Experts of a small language model: width 256, 40 experts in each of 7 layers.
Below are experts of layer 5 (counted from 0) of a mixture-of-experts language model. Rows are named router (the router's row for the expert), gate (a neuron's input weights, with its number), up (a neuron's input weights, with its number), down (a neuron's output weights, with its number) and show model dimensions 0-255. Each number is 128 + 32 x the weight over its row's rms, rounded and kept within 0 to 255.
After each expert's rows: "gets" lists some tokens that make up at least twice as much of what it gets as of all text; "comes before" lists some tokens at least twice as common just after its tokens as in all text. This comes from a sample of Wikipedia text that the model never trained on. Tokens count by the router's weight.

# expert 26
router [133 127  51 129 114  61 131 102  80 168 173 148 102 137  76 114 101 135  70 101 145 116  85  64 133 140 118 157 169 130 133 127 123 136 148 159 211 176 122  71 166 107 135 135 136 111 143 129 132 113 134 130 148 136 125 153 194  85 208 177 138  83 167 175 194 162 205 125 139 133 105 151 142  65  77 190 134  96 160  93  86 110 161 110 154  89 114 138  87  79 150 150 150 123 107  97 100 129  74  94 151 176 111 121 125  36 108 104 134 175 126 113  72 141  96 156 163 132 123 153 102 129 147 120 205 173 107  90 137  93  99 122 128 135 207 109 135 109 131  66 169 136  80 116  77 114 194 135 168 145 110 160  85 115 135 100 118 145 146 159 111 158  84 160 180 160  96 168 135 117 166 152 116 134  96 142 148  84 105 136 145  95 138 145  86 177 146 142 117 158  97 104  92 174 169 104 104  70 143 159 125 184 156  79 126 165 105 138 122 153 148 118 115 108  84 171 140 183 185 103 100  98 184 159 105 118 154 138 137 102 120 119 110  65 160 110  93 127 119  88 128  86 128 106 129 127 115 134 135 118 131 126  98 120 127 123]
gate4 [145  85  10 124 158 125 170 154  85  86 150 142  80 102 145 153 105  83 168 137 148 138 136 144 165 146 135 132 172 148 178 149 136 146 106  92 122 119  79 102 189 120 127 131 147 114 132 120  57 146  94 138 141 146 155 191 161  97 126 101 159 116  99  56 177 134 112 118  88 140 156 131 123 144 150 115 151  75 171 123 104 152 130 149 163 104  91 121 149  57 184 125  90 109 120 127 113 137 219  95 164 123 137 145 168  65 121 159 112  61 130  89 124 126  89 104 128 104 132 131 122 122 128  95 147 161 132 158 151 222 183 120 176 118 105 112 167 116 125 146 171 187 128 140  99  84 126 111 158 146 150 141 175 106 133  87 156 149 140 165 156 133 140 118 118 161 119 142 147 120 137 167 135 119  56  56  62  97 200 104 147  93  86 147  74 114  88 128 147  78 132 135 169  99 156 146 167 187 187 117  71 123 137  95 152  92 159 151 132 130 139 160 136 100  85 116 138 124 151  87 158 145  97 212  88 122 161 122  81 166  82  96 139 129 155 133 121 111 182  58 129 111 133 106 131 117  98 142 169 156 137 112 131 109  91 111]
up4 [134 145 125 127 164 110 131 185 113 152 119 172 142  91 152 103 137 163 150 126 171 166 179 137 163  56 104 127 124 133 213  94 103 133 199  84 138 142 152 103 150 169 104  73 156 122 134  78 190  97 148 123 113 122 100 164 182  60 143 120 166 123 122 164 172 146 138 111 125  77 152 125 111 105 106 131 117 129 151 150 111  74  93 115 101 110 134 108 108 118 174 155 132 147 118 115 143  89  76 196 143  77  94 175 168  95 139 114 100 132  87  93 190 138 157 133  48 104 126  93 101  57 178 139 169 143 138 150 124 152 180 113 104 156 133 157 110 154 189 102 143 198 109 112  86 107 148 164 116 119 122  72  96 118 143 179  48 116 135 188 107 124 126 123 130 111 145 197  82 125  95 186 142 139 139 163 147 119 146 130  95  87 138  93 101 142 202 147 134 176 156 107  64 169 162 128 145  97 111 104 161 112 101 156  93 173 146  90 205 127  94 121 132  96 109 152 113 188 135 141 118 134 164  76  82 146 131 109 114  97 141 100 109 143 151 151 172 127 115 117 118 103 105 114 202 162 127 155 104 108 146 169 189 124 109 156]
down4 [153  86 154 151 113 145 205 163  66  70 110 142 180 115 128 138 144  61  93 160 124 166 120 121  98 126 173 141 165 133 136 136 114 137 148 100 120 139 139  87 174 146 144 121 151 118 137 206  71 107  35 181 110 128 130  85 116 124 104 106 132 112 125 117 134 116 127 131  82 129 144  59 130 191  38 122 120 117 161 114 119 134 161 160  77  94 149 140 139 124  76 154 127 143 152 168 135 115 114  89 132  92 181  69 172 130 108 108  97 140 145 130  70 115  98 133 171 178 113 139 155 160 142 110 122 131 109 106 153 151 113 158 123  79  92 162 167 127 100 151 142 159 161 144 124 131 146  82 166 124 149 146 156 123 124 113 179  97 130 141 169  80 147 123 132 153 150  71 170  84 158 146 170 112 162  55 134 131  96  97 154 167 148 127 124 140 134 123 138 103 112 162 110 140 189 101 100 182 125 108 141 177 173 189 105 213  73  95 158 152 115 155  93  73 158 178  96  51 102  98 179 141  97 131  54  91 136 100 139 142 139 115 139 133 209  89 103 114 153 156  94 171 122 103 146 100 110  97 152  75  86 113 161 118 139  94]
gets: "\n", "\n\n", " |", "|", " ", ") |"
comes before: "| ", "-", "\n", "The", "|", "- "

# expert 20
router [ 98 133  68 153  60  78  56 104  74 160 122 123  92 102  62 119 118 138 115  76 170 142 102  87 155 159 112 147 131 106 143 142 127 100 135 151 215 185  78 128 133 144 146 100 117 137 143 135 191 108 114 141 160 122 118 135 151 141 115 151 130 114 163 147 178 139 162 111 178 141 113 122 163 127 166 104 149 115 102 131  86 123 210 110 133 123 112 151 111  81  98 178 200 112  93  94 103 137 104 141 149 190  85  78 104 117  97  98 138  88 125 148 135  82 115 159 176 147 130  98 124 113 141 126 111 135 118  92 147 148 126 121 159 163 180 111 114 186 112 100 108 160 103  81 120 108 106 144 226 224 124 123 103 136  70 122 190 155 141 144 130 111 100 153 150 123  75 103  84 138 154 111 137 134 128  95 105 128  77 132 161  91 116 145 121 184 102 142  94  98 131  77 120 151 117  92 135  84 139 146 119 145 207 144 119 118  76 102 165 119 108  77 129 100 147  97 101 235 120 119 100 123 161 172 185  98 161 133 139  97 141 106  77  61 123 140 101  46  84 145 137 163 124 111 126 121 104 162 133 168 174 130 142 139 147 153]
gate3 [ 91 117 143 100  80 111  97 140 159 121 130 130 117  90 161 154  98  96 111 137 139  69 108 105 146 150 111 135 103 165  82 151 169 198 120  70 204 121 209 100  93 138 187 101  99 147 138 118 153 151  95 114  68 135 163  80  98 108 100 165 149 154  97  77 142  85 127 176 147 132 159 102 135 124 149 129 130 193 118  76 129 107 103 123 136 179 113 131 145 119 110  54 108 138 125  90 162 141 154 196 101 129 109  88 118 119  77 106 146 159 126 147  89 100 116 106  95 100 115 136 111 141 126 146 161 133  98 139 171 104 108  68 143 164 100 153 112 132  94 130 169 133  98 109 103 134 200 130  71 131 158 145 128 116  85 148 153 189  73 128 156 143 158 133  54 153 130  93 156  96 128 128 118 129 156  93  96 135 207  94 199 135 136 118 170 103 152 149 141  79 102 126 110 231 137  81 141 140  48 101 147  92 153 139 151  74 152  96 155 100 111 147 178 178 108 159 166 103 114 145 168 120 184 153 128 110  74 119  84 120 107 106 170 190 122 147 125 154  66 111 154  93 127 115 133  76 135 184 108 137 141 183 151 117 139  87]
up3 [118 144 136 124 136  80 131 124 132 150  91 192 143 160 128 185 143 107 131 176 136  74 190 136 138 132  80 142 119 108 113 128 118 106 136 143 109 150 160 164 145 170 133 156 129 176 119 102 144 107  99  59 117 175  89 154 125 172 122 180 177 115 218  64 100 158 177 175 140 133 108 110 121 156 110 119 128 135 131 159 129 114 126  97 113 102  70 164 144 106 113 117 101 169 105 111 132 105 130 119 157 169 148 132 136 141 159 116 145  98 132  94 154 133 140 125 123 149 156 145  94 149 179 191 154 124  12 131 120 129 135 136 125 148 173 155  78 106 126 145 156 121 114 105 119  82 181 122 183 128  71 185 150 145 113 107 210 128 143 131  93 166 133 113 154 138  75 111 209 132 179 132 123 106 161 160  42 169 104 129 164  65 119 130 183 149 116 116 138 141 127  42 137  96 136 150  27 126 178 115 163 103 112 141  76  94  68 160 176 136 105 116 115  93  90 114 108 141 116 138  90 131  87 163 119 142 161 101 191 153 114  99  73 103 111  84 123 146 159 150 124  94 113 105 179 119  98 120 121 165 107 137  96  83 119 190]
down3 [ 72 171  90 114 103  85 145 133 230 175 102 111  89  81 110 136 150 103 112 217  88 160 109 127 149 148 173 129 113 130 144 146 111 153 116 150 117 125  79 132 111  90 154 155 145 132 151 175 185 136 120 145 119 154  77  73  72  65 160 163 126 108  99  93 108  74 127 145 184 164  54  81 134 201  86 125 163 158 146 118 138 145  74 139 107 118 126 107 115 122 151 166  75 104 113 148 100 146 142 131  82 120 104 128 110  96 104 147  60 196 151 126 106 100 187 137 133 127 119 165  83  91 167 110 187  83 137 129 147 124  95 185 103 109 132 126 113 167 112 161 125 102 141 135 127  90 188 124 111 117 143 115 141 150 153  68 158 122 146 192  66 144  99 157 108 148  85 132 147  84 142 129 109 121 179 184 154 141 132 135 145 174 133 106 135 158 137 130 137 131 138 172 139 162  42 144 135 114 159 125  83 145 135 123  91 169 108 133 136 120 186 117 114 122 131  67 143  91 109 139 158  89 152 126 153 133 124 144 154 106 154  64 210  97 141 158 177 134 195 110 145 143 155 153 121 117 105 115 120  51  94  88 130  75  83 120]
gets: "\n", ":", " |", "\n\n", "-", ")"
comes before: "\n", "| ", "-", "|", ": ", ":"

# expert 17
router [125  88 108 122 105 122 110 131 179 105 133 117  86  91 115 128 116 113 103  97 114 106  83 133 120 131 100 165 126  94 123 148  77 109 153 164 153 171  91 132 146 110 136 122 138 181 156 105 212  80 140 218 177  94 116 168 154 133 193 197 133  99 143 115 156 110 130 152  51 175 115 138 120 116 119 200  85 127 177 122  98 126 153  93 212 109 103 149  87  52 137 122 114 146 112  82 100 185 104 104 128 149  78 107 139 108  87  86 101 130  94 136  43 177  88 151 194 164  93 160 158  90 182 118 166 136 110 137 163 169 123 112 162 187 160 162 149  97 123 131 149 101  72 103  81 127 137 156 127 137 112 144 115 173  92  46 160 181 156 183 173 146  97 150 129 112 157 151 111 136 112 138 153 157  69 125 125  82 128 156 157  75 123 163 146 180 123 145 110 136 173 169 159 144 163 142 126  94 130 135 125 166 107 107 125 123  85 153 108 108  92 153 100 172  98 138  87 156 116 139 155  91 161 144 106 120 136 112 106 118 140  60  91  82 151 151 117 110  89 165  85  80  91  83 101 116 114 130 130 145 114 117  78 106 164 149]
gate1 [ 81 125 153 120 128 141  94 180  99 112 157 131 169 148 113  89 101 111  86 101 175 160  48 153 130 159 120 118 170 131 119 133 117 140 127 131 122 120 131 159  91 122 111 146 132 129 169 153 134  99 103 113 144 139  82 115 151 134 146 190 148 177 161  67 102  87 149 110 101 119 178 140 168 126  32 128 147 149  94  58  91 107 191 133 140 151 106 111 152 140 175  94 110  92 118 178 122 187 127  71 148  88 139 116 127 151  55 113  76 138 134 152 115 170 141 104 106  80 145 106  53 132 173 141  98 151 160 121 178 193 194 135 147 149 150 123 101 184 109 138 116 110 152 153  78 144  94 174 129  87 164 159 129 128 182 155  93 143 166 148 139 171  61  86 148  20 123 167  80 132 122 112  81  93 184 119 145 155  63 165 168 205 142 152  68 128 130 127 193 126 180  94  60  79 124 126 136 152 117 139 159 141 104 102 171 170  80 155 123 150 169 161 149 117  95 173 123 141  78 101 119 105 138 128 157 116 121 128 126 117 139 128 111 123 144 133 175 137 148 110  95  98  97 122 121 136 160 140 130 138 126 157 105 134  66 129]
up1 [ 96  75 150 111  35 186 154 151  63 144 157 186 162 154 111 138 161  81 206 108 112 141 114 146  76 128 138 134 100  99 165 141 159 184  74 149  90  98  86 165 155 100 141 129 199 168 104 139 101 175 169 140 107  84 102 167 148  73 129 120  86 137  69 109 117  98 157  82 120 130 154 202  83 103  77 167 108 105 122 132 123 169  91 145 117  93 105 110 163 152 114 104 140 169  96 170  97 131 128 162 113  96 174 148 128 108 121  96 111 172 179 127 138 105 128 132  80 214 121 126 151 123 132 122 151 205 150 154 175 153 113 161 149  63 121 141 115 136 141  37 107 114  72 136  95 115 113 148 105 154 113 138 160 151 159 118 136 153 106  95 165 130 120 104 172 160 140 117 105  53 129 120 131  91 115 126 116 108 133 136 104 140 109 110 105 151 163 143 103 111 102 190 151 141 194 136 154  80 116 143 142 154 159 139 131 102 155 112 126 103 151 126 119 164 100 115 152 173 133 119 164 163 164  81 128  89 184 194 119 158 153  87  91 131 109  87 132 135 202 158 136 131 173 108 108  94 203 131 137 127 132 143 188  89 133 132]
down1 [124  98 101 149  64 147 116  70 130 139  98  95 101  71 170 119 145 165  80  78 103 107 123 112 174 124  78  79  78 116 116 107  91 126 121 122 114 194 111 110 135  94 178 104 161 130 172 111 129 172 133  59 133 194 130 131 151 100  83 131 148 157 144 168  94 146 154  57 160  93 116 190 113 159 106  63  94 106 187 154 152 131  78 116 134 138 188 126  96 159 110 151 130 142 150 110 114 149 119 177 140 145  72 105  98 163 136 183 116 147 157 119 155 113 124 127  85 160  83  75 140  98  97 140 115 110 134 115  96 158 104 119 108  97 135 126 204 147 177 186 114  92 134 187  97 138 157  78 159 118 121  84 137 102 131 181 107  83  99 143 126 124 169 166 112 154 123 148 163 107  94 144 134  74 147 152 146 117 164 155 118 127 126  96 194 123 155 122 169 108  79 135 124  87 120 164 192 123  84 122 144 143 151 115 176 126  94 169 170  82 189  77  79  74  83 165 104  91 121 155 180 175 145 106 165 156 159 119 165 125 159 198 157 141 151 122 116 165 111 114 155 123  54 125 103 136 120 167  92 140 120 120 160 152 109 192]
gets: "==", "===", "\n\n", "a", "i", " =="
comes before: "\n", "\n\n", " (", " =", "'s", "The"

# expert 7
router [ 88 128  75 183  64 127 156 125 126 126 158  83  41 137 111 127  88 125  99 102 103  95  68 102 134  90  79 118 132 113 121 155 118 115 141 172 167 221  80 102  77 119 130 108  99 128 101 151 185 100  98 111 125 120 164 152 140 132 164 193 133  86 229 126 149 139 138 101  91 158 147 136 101 129 173 151 100  86 120 111  90  59 146  98 190 131 134 117  90  95  75 119 125 110 138 139 149 160  65 134 153 196 100 116 165 142  51  35 153  93  77 145  62 123 117 136 175 147  97 122 140 165 122 145 191 165  92 159 130 156 122 108 122 170 180 115 128 184 145 117 166 112 130  70 104 137 144 136 166 144 115 111 114 156 111  95 150 189 124 152  85 116 105 139 158 121 125 116  91 148 110 134 125 138  78  77  83  77 120 120 209 133 124 123  88 112 154 111 128 126 151 158 164 154 123 114 113 100 141 122 149 165  95 140 118 139 144 109 106  86 118 131  95 108  98 152 116 172 128 129 132 108 121 137 176 116 132  73 171 107 144 116  84  92 173 143 119 133 130 122  78 116  82 125  97 199 100 166 150 173 105 115  81 138 171 116]
gate3 [ 84 107  87 132 106 118 121 136 124  96  95 131 123  95 107 126 171 146 160  97 149 135 112 154 130 143 147 136 147 139 116 118 166 124 101 145 165 157 132 113 116 161  87 118 166 104 140  59 121 119  70  95 189 154 101 127  99 116 134 134  83  81 144  85 151 144 174  91 121 131 130  86  88 101 110  83  61  98 142 174  98 149 140  72 129 156  79 107 183 129 187 151 212 108 120 133 213 130 176 160 135 149 126  53 176 121 115  30  40 113 169 115 110 166 192 120 150 121 107 112 157 150 100 124 138 152 143 103 110  96 158 169 180 148 150 186 130 109 118 123  96  96 151  45  86 105 138 101 105  97 150 132 131 102 110 123 156 120 115 135 172 132 158 127 135  99 100 180  91 161  69 109 187 109 129 133 127  54 186 172 141 118 125 132 106  98  92 102 114  56 123 146 110 192 139 113 144  70 124 163 173 159 145 117 170 109 204 100 114 108 116  80 152 132 130 116  97 146 139 112 138 104 184  98 104 127 108 132  82 151 185 129  65 151 140 176 160 108  74 115 126 131  79 159 171 139 136 152 156 102 144 109 129 133 145 113]
up3 [150 125 111  92 104 147 120 152 117 155 111 103 121 133 198 120 165 110 119 102 140  42 114  92  59 167 133 101 129 106 154  76 151 152 146 156 127 139 114 148  95 135 103  66  95 174 102  87 104  97 113  96 193  96  97  92 166 131 119 159 123 101 166 147  82 113 162 115 125 121 171  96  94 155 152 130 104 139 160 133 167 133 131 121 154 119 117 190 114 133 170 140 101 139 131 195 193 109 155 142 163 125 196 126  81  94 134 118 157 169 153 195  54  88  70 126 145 158 144 161 133  76  84  98 171 147 133 124 138 194 151 122 135 180  96 119 145 129 103 162 145 166 111 106 139  82 178 159 209 123  64 111 138  43 163 134 147 143 172 158 143 130 131 149 155 136 181 145 113 109 142 143 128 129  87 116  92 147  81 128 146 172 100 127  74 126  53 143 119 147  84 131 108 124  95 108 116 126  99 150 110  91 132 145 154  85 145 163 147 139 106 140 149 156  97 156  78  91 166 111 106 122 193 159 127 155 106 169 149 134 186 132  87 172 110 105  63 140  35 111  99 125  66 126 138 121 166 137 126 161 165 113 189 157  89 128]
down3 [114  71 143 137 152 112 145 136 212 113 148 143 128 131  70  84 104 161 186  78  86 142 100 127 204 103 170  88 179 161  96 123  78 110  79 165  84 161 142 150 149 126 120 135 115 174 119 129 118 151 145 130  78 106 146 114 146 124 173 118 106 124 205 110 127 125 112 165 139 150  78 108 147 142  97  87 128 100 101 156  70 124 155 189 136  61 120 109  97 108 155 186 118 100 143 130 117 203 164 127 144 152 144 147 138 160  75 127 147  98 131  98 117 160  71 138  64  84 108 121 148 116 162  63 138 108 119 157  80 136 123  97 127 114 135 172 133 127 168 103 148 181  76  85 152  98 123  95 114  83  86 118 111 169  99  99  93  98  99 115 117 101 132 161 160 187 112 129  68 112 211  86 132 158  88 142 183 136 186 147 131 128  92 129 215 108 131 134 167 166 114 161 179 156  96 151 124 115 141  92 123  57 115 160 120 129 108 110  68 161 199 136 131 145 171 116 113  92  95 131 164 145 112 122 128 127 109  92 114 134 122 105 139 115 157 182 142 135 115 100 133 121 170 133 116 138 114 119 160  99 197 107 123 208 148  68]
gets: "1", "2", "0", "3", "4", "5"
comes before: " | ", ".", " |", "–", ", ", ")"

# expert 19
router [132 148  78 163 113  96 138 105  98 163 138 168 119  73  76 116 146 145  89 121 157 149 116 126 139  97  99 158  89 138 116 154 114 129 135 201 167 139  52 125  87 127 204 116 176 121  97 150 136  63  97 146 144  86 119 167 134 158 150 155 121 113 211 151 178 148 139 135 134 138  99 103 145 106 146 141 119  90 104 148 143  84 189 144 139 121  90 144  89 107  82 110 223  93 134 117  95 157 110 176 167 205  42 108 137 117  56  86 182 115 108 151 113 118  83 133 140 127  78 141 147 108 157 104 186 148 123 133 168 134  90  52  81 176 175 118 134 135 108 154  99 123 141 105 126 138 126 144 212 135 146 150 109 119  75  80 123 129 158 149 114 101 117 126 157 106 130 133 121  74 157 113 126 127  82 113 108  62 101 153 157 149 170 133 136 112 114 173  94 122 137 168  97 212 132  97  76 111 153 165 106 110 153 148 151 121 113 113  93 139 153 114 128  98 125 135 141 165 174  94 112 162 114 157 190 138 132 153 180 143  78  79 133 118 119 121 120 125 102 129  83 125  79 114  56 153  79 170 142 149 142 198 124 108 171 156]
gate3 [ 75 141 129 132 131 102 218 104 187 194 140 189 109 118 120 163  60  99 115 144 126 140 131 128  87 166 139 113 130 109 168 163 127 140 169 159  74 146 125 111  91 168 136 136 174 167  75 124 137  48  51 165 135 121  56 154 126 142 195 175 140 172 142 128 141 158  84 146 162  99 169 105 139 126  75  60 126 125 105 136 119 149 139 106 110  87 151 133 133 151  46 127 131  69 174 176 129 107 140 117 173 134  87  83 162  94  97 124 182  83 119 119 144 160 135 130 155 128  53 178 175 186 121 110 164 150 116 128 177  86 131 127 101  99 160  76 125  68 203 140 192 112 159 119 174 141  66 141 104 105 100 137 165  99  61 151  98 104 127  95 122 136 112 120 142 108 105  96 124 159 127  99  89 114 139 101 102 142 150 155 176 148 141 125 113 132 138 174 120 130 123  85 103 124 189  87 140 114  89 126 155  50 170 117 111 140  93 137 182 100 152 145 102 169 125 127 157 169 154 102 141 112  83 140 126 144 154 148 156 108 125 130 137 125 118 156 102 136 129 148  61 139 114 117 117 159 143  96 121 104  91 106  69  82 147 160]
up3 [132 121 129 131 133  80  89 112 135 100 189 119 128 138 100 146 150  99 113  98 150  79 146 184 177 117  79 105 158 115 131 219 164 126 136 118 112  99 135 132 147 116 115 119 144 104 117  75 171 128 113 169 146 186 135 124 151 120 131 130 120 167 102 103 188 146 106 119 115 158  74 190 118 145 121  95 174  89 143 152 163 130  77 146  86 133  55 125  81 131  94 161 169  78 144  97 107 108 114 110 111 176 139 117 151 143 178 133 148 139 168 149  94  87 108  95 136 111  80 156 195 151 120 115  96  96 146 128 113 101 138 134 172 137 182 216 112 132 162  65 110  93  97  78 136 169 115  40  87  80 159 119 160 166 135 134 117 132 125 137 100 154 168  91 110  95 155 103 164 191 150  99 158  88 146 124 107 136 130 155  90 141 113 113 113 142  48 130  74 126 105  76 145  95  69 107 150 156 143 169 179 169  87 127 172 119  96 105 163  78 103 127 159 116 149 112 160 135 176 145 151 113 121  66 174 102 181  90 176 202 189  93 125 129  98 120 138 139 101 164 133 129 189 101 116 196  82 148 168 126 137 164 120 102 126 135]
down3 [159 133  26 163 148  90 147 148 104 119 108 158 165 167 137 120  79  83 126 153 100  46 105 109 128 133 113 137 135 119 118  54  90 131  68  86 163 122 104 135 102 127 121 169 147 116 194 126 151 111  84 188 167 146 133 133 111  89 158 164 132 115 183  98 177 104 110  45 142 122  77 160 140 162 149 108 156 195 141 133 144 179 136 155 111  70  88  93 101  99 146  98 144  94 125 172  95  98 127 131 143 157 180  85 164 159 139 138  80  97 125  98 129 129  75 119 151 180 142 178 102 180 155 100 148  79 145 146 136  74 137 147 150 170 147 116 120 155 136  96 132 159 154 140  63 105 161 164 165 104 120 146  74 147 146  95 128 118 152 118 147 156  91 123  99 136 177 138  63 123  54 108 197  88 176 102 115 111 119 128 108 165 111 134 150 115 137 113 169 157 118 166  95 168 144 108  48 103 168 158  93 100  89 139 150 105 147 159 124 171 159  93 120 187 102 184  96 127 146 131 162 126 169 118 156  98 116 120  81 151  88 163 132 153 158  85 190 134 107 131 100 169 152 139 101  80 167 145 136 114  80 125 161  95 131 146]
gets: " | ", " in", " ", ", ", ": ", "; "
comes before: "1", "2", "0", "3", "4", "6"

# expert 24
router [ 98 131  58 127  87  49 161  92  70 114 145 171 115  67  97 157 136  82  90 126 150 126 101  80 154 103 134 148 146 152 114 126 136 131 118 129 152 187  85  92 122 103 177  95 112 158 146 109  94 136 142 124 158 168 124 171 167 127 143 158 172 103 171 197 139 159 149 108 121 144  94 116 165  94 101 142 136 128 139  99 136  83 142 122 146 123  96 125  53  75 113 116 172 116 135 179 143 187  58 104 201 165 155 126 104 146 106 143 162 124  91 129 142 172  65 200 134 119 109 166 100 132 132 133 145 165 145 121 163  98  93 113 126 137 200 125  97  73 114 102 129 105  98 143  67 138 142 121 121 147 134 160  49  92 124  92 137 145 129 204 125 130  50 121 148 133 109 150 114 136 186 117  93 155 114 136 109  66  92 122 109 115 182 147 111 122 105 150 107 113 131 124 134 197 131  55  88 123 121 140  83 121 160 139 165 118  81 102 137 138 174 133 132 101 113 125 141 173 202  81 163 135 133 185 175 162 165  87 142 153 118  83  99 151 191 145 115 154 114  99 105 123  82  57 102  69 166 156 162 127 156 145 138 127 155 134]
gate4 [129 151 139 136  92  88 122  86  84  68 123 131 120  83  83 135 180 143 145 111 102  87 147  96 139 115 169 130 100  93 132 139 176 130 115 160  81 111 105  81 165  96 153 203  91 191 140 117  67 150 119  88  86 195 132 158 151 112 133 227 118  67 198 113 117 138 160  81 127 132  85 142 158  82 126 138 236 109  96  93 145 116 151 141 110  96 103 101 122 117 174 117 168 114 140 154 119 136 112 169 152  73 147 109 165 120 136  95 167  71 139 119 150 147 104 124 111 149 142  80 142  81 105 121 143 152 153 134 125 108 141 124 113 119 179 136 154 146 131 145 172 155 146 112  72 151 127 120 160  82 123 101 176 110 125  91 144 102 130 137  95 103  69 181 119 141 126 147  95 168 129  83 101  89  89 161 117 164 108 109 133 117 143 133 128 136 146 138 204 119 146 177  91 117 157 110 134 112  94  84 100 126 155  63 145  82  19 182 141 143  90 170  91  82 134 170 109 113  90 150 163 193 183  83  92 135  86 102 137  91 130 147 138 146 150 160 140 112  84  95 147 138 105 133 174 128 146 166 183 103 114 129 175 151 143 155]
up4 [ 89 149 111 119 101 118  88 106 176 156 146 137  99 165 141 104 160  93 135 154 143 109 157 124 148 110 110 180 125 172 136  32  93 156 135  86 145 133 151 106 173 162 146 139 140  58 163 154 140 157 128  81 132  85  87  99 179 144  74 133 124 132 135 175 174 127 115 135 106 155 135 104 163 112 156 162  70  67 140 124 123  51 123 131 129  73 122 119 117 138  55 184 122 156 140 144 178 216  62 112 103 116 116 171 132 114 122 171 120 157 132 109  99 209 158 101 155 140 187 140 121 106 135 147  92 108 157 134  76 135  66 143 110 113 111 114 136 130 155 177 132 129 134  94 105  50 165 134 104 142 118 108 161 171  81 133 116 118 136 142 124 122 155 193 141 145 184 106 165 116 110 111 149 155 166 117 101 150 118 155 122  25 106  98 101 122 131 149 184 131  97  74 151  92 111 136 194 172 129 140 133 144 109 171 130 117  98 124  85  78 124 118 191 132 134  99  93 115 112 167 148  43 116 112 138  83 132 113 150 105 171 159 119 103 228 118 139 115 102  96  70  90 108  68 100 140  94  96 126 152 124 139 114 136 127 124]
down4 [138  81 163 132 148 128 101 111 114 145  20 143  72 162 154 147 123 147  69 140 154  65 143 202  85 150 124 168 145 142  97  98 149 117 127  99 115 145 110 102 107 148 140 136 138 109 178 164 178 122 123 116 141 106  86 110 131 155 133 168 123 163  97 158 178  99 140 135 123 216 155 150  95  84 176 153 108  92 103 109 140 127 111 127 139 109 102  92 122 185 144 114 125 172 178 135 149 144 159 141 126 151 118 113 145 172 135 155 155 187 119 119 106 148  99 118 116  86  38 133 128 160  67  86 190  88 141 177 118 102 150  99  82  90 131 118 118 104  82  74 116 143 107 161 196  98 155 163 138 127 135 164 130 102 192 162 182 155 152 169  80 146 177 110 155 136 122 129 168 159 116 147 105 136 142 131 138 149 143 153 157 111  98 147 113 148 170 167  96 134 110  76 117 114  63 195  91  86 132 123  82 152 112 163  91 170 109 121 109 127 120  99 176  71  83  53 127 154 107 118 146 126 148 164 178  55 137 136 118 134 117  81  99  65 127 166 101 133 116 141  75 151 127 128  74 159  70 134  91 174 140  93 112 141  61 126]
gets: " | ", "| ", " (", "–", " ", "; "
comes before: "1", "2", "0", "3", "4", "5"